Experts of a small language model.
Training: a variant of Muon for the experts, 689M tokens, 5698 steps.
Below are experts of layer 12 (counted from 0) of a mixture-of-experts language model. Rows are named router (the router's row for the expert), gate (a neuron's input weights, with its number), up (a neuron's input weights, with its number) and show model dimensions 128-255. Each number is 128 + 24 x the weight over its row's rms, rounded and kept within 0 to 255. Numbers have three digits each.
Before each expert's rows: "mostly gets" lists some tokens that are sent to it at least half of the time. This comes from a sample of Wikipedia text that the model never trained on.

# expert 9
mostly gets: " U", " MPC", "″", " Coordinates", " 978", " www"
router:115133104106130108139087086125134092125129125128142110126132144066133122122096165139144071140106128158109130119125118159117125158151100119140136113148137114109134159142135126167078094142147133111083093156147123189116148159118140111115103117159128087136120163164113162157112114113153121137122099157155162122113106151050093122119116132125116156145130143082111165140112132134077102111146
gate0:166132123149156083141128105123149188132104101119147142118144114119127142141124115135097136117104133106136125094129102106134184124115156129100085149131121090107131178111117109108130117094138118124110067136115106130084118149154092139143108103099127096124098113148121126115114096144151170130114134123101142145114099113121097125128124151115143117143123109163130122159141118111090132118156
up0:105111131100130147133095162123123129116161134131088124121103121145124167140136150116173136150142115148142131155091147158137086120081120097114181098111140152109104110157130157140153120114107154124154137134131101129161127120111146123103169143165159128128175140124159133119136161087086128122077080112117084087196161120130129126150139087142151158122159090123127133139128119130155113142098
gate1:155136117102100132096135128160124089115109149128168156091141159128108137107137106118109151135114117129091118095114139109093132138131165100137113116098128158167111119112078091082085133143127120171157121121139129124146121138130120185147091126113186126082162111113152076116138135091119088156140152153169115147116102124132135129128143153149195112081133129136126156154090109129118125145109
up1:096106116157121114124104080130118147148121109109146090152091088131128145082146141106106134144124156090127173153138162162165111105126120128107115156148107114054120121129160142132134116123176132114152127084092128131138142138131173097125159129130104131155089128119129121108111094148123131135124096142144110137149122150150087130093127106098095146138095106108177143115148175102148080138179
gate2:074158128107098141176123118157130108191091161086134136140156116118121130126169139112159153142148148147153124118116153149100146153167136110157137126127155134116142129124098114101097152117119123107107105162056104119134105149106106147115101125106118125136111137129132096121112148126103107162131101138091112180140123153132143109116160099167142119117147169156131176102146105128104150127136
up2:101142145143108114154137137100116108127110126175080150150141153132114104155172119141119092130101129153126173131133133130151121118115148115128115175112157106117156105159103111150135129130094155128129132104112147125125129183124137158149096096146121111170187158127157130132108100111138133167136129187135148119154130132106139152104174104143151140114153152142122111097142100137138119140096
gate3:107128103137088133114144130147108098103136148125137158124121115153144066110156086109164118149143138151132131088122098162113139110157154158084137092127132121152108077134089146147059126100097108084095126113177117143130113096110126115125109112121120087099127191092128111137157126159157097126143142150149111138121139112118114088129121095099166112130111110122144151177146121105115114101127
up3:149091132113163108141096170123193089116136141107148123146151142154143149139115176143109156120096128158117141155111123096137127124152110126136131167103159142105148118097138118126165132160135093132109133148142163100078124154125132142116145110141142123132167113127107124141119122142106132131121087140084141135136182122159104095131152153107120160123150109071097129075101145164131140145111
gate4:166152161120105140135174153125151175125091105143117164139152183126165130188108114127129109148169148170141139091158080132118142120149100145119124145135109141093124115078137181163097149115127098121117112121149124143123171128165132133150124150145122116137131132167099162097153135161151176133112096120096172118092133148090097131121168192109129126102096140138162104124137129123131136091103
up4:100133125128135088100126093171110079123154149119122115117127092112136125103159111143156171135134091113124108119106140135140130139122198107102160142127129129136109082153159108091183141167153164110125136147115126132138107095129142196160129110115118141137118124095128109173150140101084113150115126150134148120153154086151146108121113107142118109175147114094096149171146107146141120118144
gate5:108092141138119104107092129131147141107145200127105093148140111124101116109113132103163109118118106154135072062119187156122138139150132160059140118104142152103116112123144131121066171133138137107100097119130162125167164127111083107147091183125135147167096101135089143097089111107105144142134113126150140112152165113112100157104123160119102152113126109138131084159094133107162110139126
up5:121112133143098149110156142140146169129092117152114151098122118119128129177115165098111129170145139119123111149117169123152124100119127147083083138169138110097102086149152159108164134146108105130122149121123159113143146117086124151156129131128117113155065140159117128120099138157108161122131149086137109129167114131119131160123142082142116135152068132100117067120149122125109151147108
gate6:152134084133168155119133144093117109164069117115112148135095119101154112148167148084113148137119132116137094100109139123114130153109139104079133069118108103147124133134137096150036110141112114103145088126147102119134098116111138133098111134131125100147133128120141131121117138152144131111118142162171131141135105179058117127128152124152077151129118157157125122135125148094161137124149
up6:148140174136128152139147124155117124121109121164112171163137154156098179138103119147149130131183098122092121124137135110162092123101104123131128125128124164093161109136130115120132103117130131142107135127133155117143150101136164118186137153138139144138111111125123106101095134129134088125145102134113122112122093102123107099094093123113137124107074136131131125153146138189094113150102
gate7:159126115149101121130196117113109118117113113125141145108171155125119159136135179107161125086128108136135114106143100160181103163163113105080113134124121144113164122118147127135145132190132104094135140132170124136128132127130114147116105145144114093116148094153105105144132098131135147136084150147173141106134122127099124151113136147157120134135120160081158133150099120116080137136104
up7:132114101107119143152154103121127133156145162129131135129108108125139125116114126118173110135141115113134138117148165162136131122163084105149162130156101125130138079081104116119165126156179154132139160111112160110137097145128112165118120181168114149142180122124089131143138118139105132136119139151163100161147146153110124113129134148118138108153105152077116180136100095152137154132119
gate8:131135118125137126098130168137142117093163130156133115106118148119151122100117195130143107125142121118136125118111114122119122132114108112132135112124134164131139131108166115147140142107111152111149149115115128102138152120142097080155104162090110127121171137095161153129132105130116170149170085115095140105134145141114164121134138136167127134184089113125139144114169148112118139152115
up8:139110112134105170148128138154124137136148144110107163107119135135120140118147096133085167130112154147115149162121116142113095104141079123158132157167143148135129154137147154089106120113119102128147125147116129097154123112121170152132183147138148120131094129111086088063128136102103144114124143087115129104134112088148122200124129116159120132136105164147142116157151121135119134080122
gate9:151177122081138136162108062205144087098149175089157117152156156142115118137148140150096143137120156157129132105115130157107107131137096108157147128137145127144132146138138104135085140101125123104104136086148139142136125148125126150140100124113174128122104089108137138114114067141100097131119111106156149159154124120124118157124129096106118146169104136122116137145142128145148133127099
up9:112135147158154118098139117091091160145120137160129166133131095119138171129138099146105115142180090126111116147116115158137138138085164137103153133138105099126143097106116139117088137170153153135115159156109113154109155116105103159123151139123106103093120103133120153135165164151160152145141154115167162112105148144162174134086125119145092145092123146125144105126111136137143119109168
gate10:139164106124106124084152180159127102106207117139152116148152147125085099142121118121151157146117122113113122143133089120116098114122135145130118133074120125121120118152148146097152124175148106084159090118122155151116106115130125177107174133132145136137128106102063156070089155130132124126147109100098131133129153124127087139131153125090119164084143091157146111134123080153160124144128
up10:146102135095126107144055134122079132176109184146087150111123135145152157115096150173145124140134146118146088136086146131134132129150133117098155173118109137119095132133140119108091166134141147169135155170139176097163141146131096114146113107083121157118138106190138092128127124118129129153137131114115115119155049080146172107173135128129159096133087143085117167155100120137142141119151
gate11:149076094120142133147135162064095111111168102156151143123118141086080138155128142192114106122118100121137110134118142185095143149121101114135127140132132091165116163126110147103113149127117119102106141144135154109142160132113134119076125111134213157152101139124091092081097121113068148137126137167113116164126066153138107156067116139147117122105138114105111173125125121112082124094131
up11:141137124148134118106120121130144121152083129137093142119137113137127154086039087133193128104154134139139145130145129086152162116152121157100111101143132130122151177113078168144151087115137145123152148105138112159121118153112137124104124166099090155079104110131183185130157126169136112194164123095168128106094177113109145134135116113119129168145102112108144102111095145172162137153137
gate12:076110160117125099145148154126117079138083135120105119163113156079122187153157132112135140109123135121115168113118096109108187149140123136111128111105110144140149105146119111172139158147092138129134137126134162139105101096091113066115132157175125156150158104153100151119089096131130094098112092150112106122132082150056082132135154132127079110179149135146109138142127179095165152076147
up12:147123119120096139130122117131075142137129141157155149087113113126109132096149129136127174138133127144141132176131093121158146167136120134167128170105154115100157097110118141124105130121152106110160126092118116119111131129150118214136093155109125131100134121095136108155179124108097125136120124102119120123113124178111143149088135146102145126099088172122132156121121114154102127098117
gate13:172122159102105133114127113115118146164174130134120135132149127134115092121117155107146101127139127148107116086147103139138135131165109161150113123119113104118126152131155087127167124115145145117110092104112128183145134144152162122135117040146122118121135138170166136159129076092118094165144116164121154158164132140118126120150116103144121130142089150098133094117089100136069171134161
up13:156122127166121080096115148108100157183137128098149112131104160088123111093125126110143122114092121129101115157132126146125141085136137150168083106158141104136145147157160148083143137115146127128094154128155144163101118139133152114129103102133095134127146120173113122142086088198135146183122162123092116162111082164120128131098162106144092140144130140109143122156114152156093124196145
gate14:118184158106143143106136122129181110132140115138105085169088145092151098149116118133159082172104108123142154091125177100151097091127146105084133129110148096147116115152082124153113138139135138119124111148168160147146131090088092184152130142119107162088112162105110112116110156099126118137121145179119128127155116131125151105151126179129112131168130125169101152158135095144090131127114
up14:123128107139143153084091131118139121165134138102185111132134147157122092133154132111142100127133139119117139103147200121140121105164113139146133143127102143131145128134085115143174093169162100131096164133134098089138165110111124154147120144087091155146153172116098134142124115145133086163142121157072097142117091145151152117087149165110145114115107138101156124131149160117081164140124
gate15:152136131122127131125120097123126167162118107094183106086161159097106147177124101121135133117101158138129143155115132149095098137169178126129113125126144169104157166087149118146151139120180115113119151124172105134170083127099127118164095168136113124133161128123129153156098139108143128159126122149127165142143129138109099138151157137122097138142118113114149177141116124109090116128105
up15:120119118126194126121100137128123148117097144101106147128134117081113134169102126139095123117071156145133091145161135156106128109179175138142132101156106135125093132146149096085131157120142128090131131145140149160147127070113140144127096116131159093105137147097132128133118136154083171142105088146120114117098141107120106146121108118114107123141085130150108142150116138163115162097151
gate16:152152086139123186103109088121141152097137162124114151123127123137110162160105124169136109110116129164119132117088122130140136132164123102141125149139114116113145195100107125131126075166141104128128123171156129164128132122091134123148118138106104158118086173093127155123133120069112138104124095123144090094063114125102122125122113121087175175125109100112161135163111172130139131166113
up16:129193139131127134111128136120106148118144143138153186127104163106095121159117159119111119147124114141135117111120097107139119124115144143142102114147114134122150145123137122143103085129131110107126107129165114158091155108134146110119147153131134102131135128145121138160139168133068133105128121138139144106111146111114171153117101107156143132082138124110138149160115167120095120184126
gate17:149141115084133133164137152120101141182137142130136108136068154115130147135167133129069124142171106128145143156080117126128140149143190143135150112141167115172108133127109156128113108105066138142120130138097108147139126112118094102149134097102151097149161099135152148147120137101150153094100152114150138146089130143128136114150118141138118138134129160135105118143119114139172137132163
up17:164124132136149131145141131087123169152124147109119147164076140134142128088151180164122140118168105118145157127125110082128135098119125165104138110140096139153160168140147107131134135127120128101081081098141106135155118119118115138181143124079157147129139105110107114106148140089100151114108127116145156182117140163134115157092127171112098138160079128127160119175105079102119112116119
gate18:137136116097116095095149116156150119137114147104124141119117145117148116103180143128136151167166169130105137160128180125126146119127138137117095142074108141114173185154159081130128140158148161102179130086146183118163126176145113119115170159120131138152097129146123166157100089155093156178115149142129152122135082134096111166126098147124138084097113149134096141174113164116147128104116
up18:158096114113140171111122140098101136103136132128118085138173099184131137137119085089124128149094156110128166094149123115130170124180110131106100151151118144152127138109091125105124084091128119149072122152123114096069128153121137163125154117138140121151120107116135091128154154088132117166142142129126107140099163145134148133130133136145121138131107149111109109141138132145099114167123
gate19:120121073140134145144156101102091128114142143159180120132122099112150168137109110109134092110146109139121128148141127156145117105132092138117160141141144141158122151165136120116145107123127115146138114120147148153139120142114099116099156147110125137126112130113100163136122151147150141165148120144132166183180120144115147116178105144118124090175152134113120133134142163115099132111152
up19:132139111119110117118112118130141156121104092080116146134157136135148108085125111170178154129146137103133071105150118100086086194133143126114132119112133131147152115106152120116126147188117142176149137111117102146136140103149117150105123103151129119124142080127145130125081132110136089104093161117146141106135189129161155101112201156105119126113117151142111096138099148127145124130120
gate20:120122114169142111120170142117091107155128138114107160150138156136135171158160087120111121133109142169122120146162104119139115173136149095141137148117094139111113146130124115132181161167154101111148106118127156153130150137088125151138109126150164123105132117177121133126150140123128180131108117119101092087088070165094092135135125131105136165118090127149099148101130142131159127114142
up20:188108143129107148116102110136083180112163156128115123128107124185148108117167152127155124140140085115151118136056142123133130106135145102122110130149146118087129089131161163095094182120140127147127139160158143109096137095137086127151151117136107103141104098097145120157135137118098117132119134143148172098140120091124140164127112109139130145122139129114146155203100147121128136145122
gate21:133120051119134098107156115108143154126136117129154119114123139139166105039095162144149100104117138146146148139155138145105110133136161160094145122149128080188144132158136140166119098153153121149122106133140130088126104148140116169085169129112121088141123100101122114069135126075120119097060126104125140114116127125111129088141145159144128104157107100136117089143156119125183125118158
up21:137116081089117129123137060111128177175093143141125147116148114132125139085107155102148119098124127150143158152165127108097117146135166123095114143142156143154141097170172130151085135117131105136091132134105128112094074139151110143089153117109130142140126101113112126090146138094139119091057120132073133101177131126075144082121165165108144110165105098118097091154178096109160096094149
gate22:117102120165121114134160140120137160142137122097126085076100087160099092130123129140075132088129105133156136112127135087116098130135084151140069152165095109104157158179151117160142113120133158150138090090119149116111143127078107098114093094104141112122135131152134152149120118145131129101143101150145145100164135115136058111099145131129124167121198148149122143126154115145113115125133
up22:118145131117127112118102129157125138135139150163152157132161134099120141140106114081155104155152138133131145122143147179109139142116182116090167110100143134181121125095094167121137143151138089129087171172164085110114109132166135165156157150130121143108108151146151108101137151114143138132109143112110119151110105171128167134107118128118157071120074130134117128160113152128122131120147
gate23:147125148171106134102121122132133164117137137109126175089130091105093099139100134106133145125123141132135120116105112094132101148133147121090093152148135135102174105137122135092131121116135142129134112103111117097118116099191136113142091107136121103138103125131146130147100117155117129100112129111155133140103138145127148102128097130110138137114136209136079095144072171125138106171140
up23:113141122118161074137142113154103116166105176112136110155135130136157135141085088127138149193120155094123137140152153118112089112184145158120125139117145129138125094121112113117158138156143142072114112119092146118126113181132121127112143142143131104102098100113128153131107127140118155102122160087155114139095160096158164109142162103088129099150144131148110103148166154128105146147146
gate24:118109116165138147141122147113130115105106138140190100107138111111170132162107139125110141113086131152160139097143120117101130113138180131130132132108103189159125180075111125146099153170176112155186117099126128147124161150115144138145146110112109178160123136159165105095121098148150110135119125152155170135149105095155115144146141120175106110119120153132102132147147135122104141142131
up24:114170123133124150147128170097124080119105137116153123147157076158159114137118107160130127131126140128131145148109115148134101138141159116128127102099139121113099107107154113137167091157143135170135119080131145134137124148128099109125129128120143108106145134167137154102124102135156128117152121106117169112141094083116145115121117105159135121104134122154116117148132093145127136103142
gate25:133090169149123120093113102148146095176153132100135164161122110126115141097126126111145116120156128113143110125114101197112132143113114153147136132103125132150144156103109124119111092176140125151110113136114076085162148098135135164126140150129149124146127173128147129187099116069124124064143106142153147147164113124132116118138190152101135107140140112112099121127113145145135133111158
up25:100126142166109139127117122148137116117127107155126125119130127170121133156144120168124144146094086128173176160148120104078100146092128138146176121138138154095148133134157117143152134159116129155094088154158164134088121150126123105126128150137141096149079169119098117157166117133125088121134104134163154130101150103127129141097148124124104146111131129098096103160152106100137144144126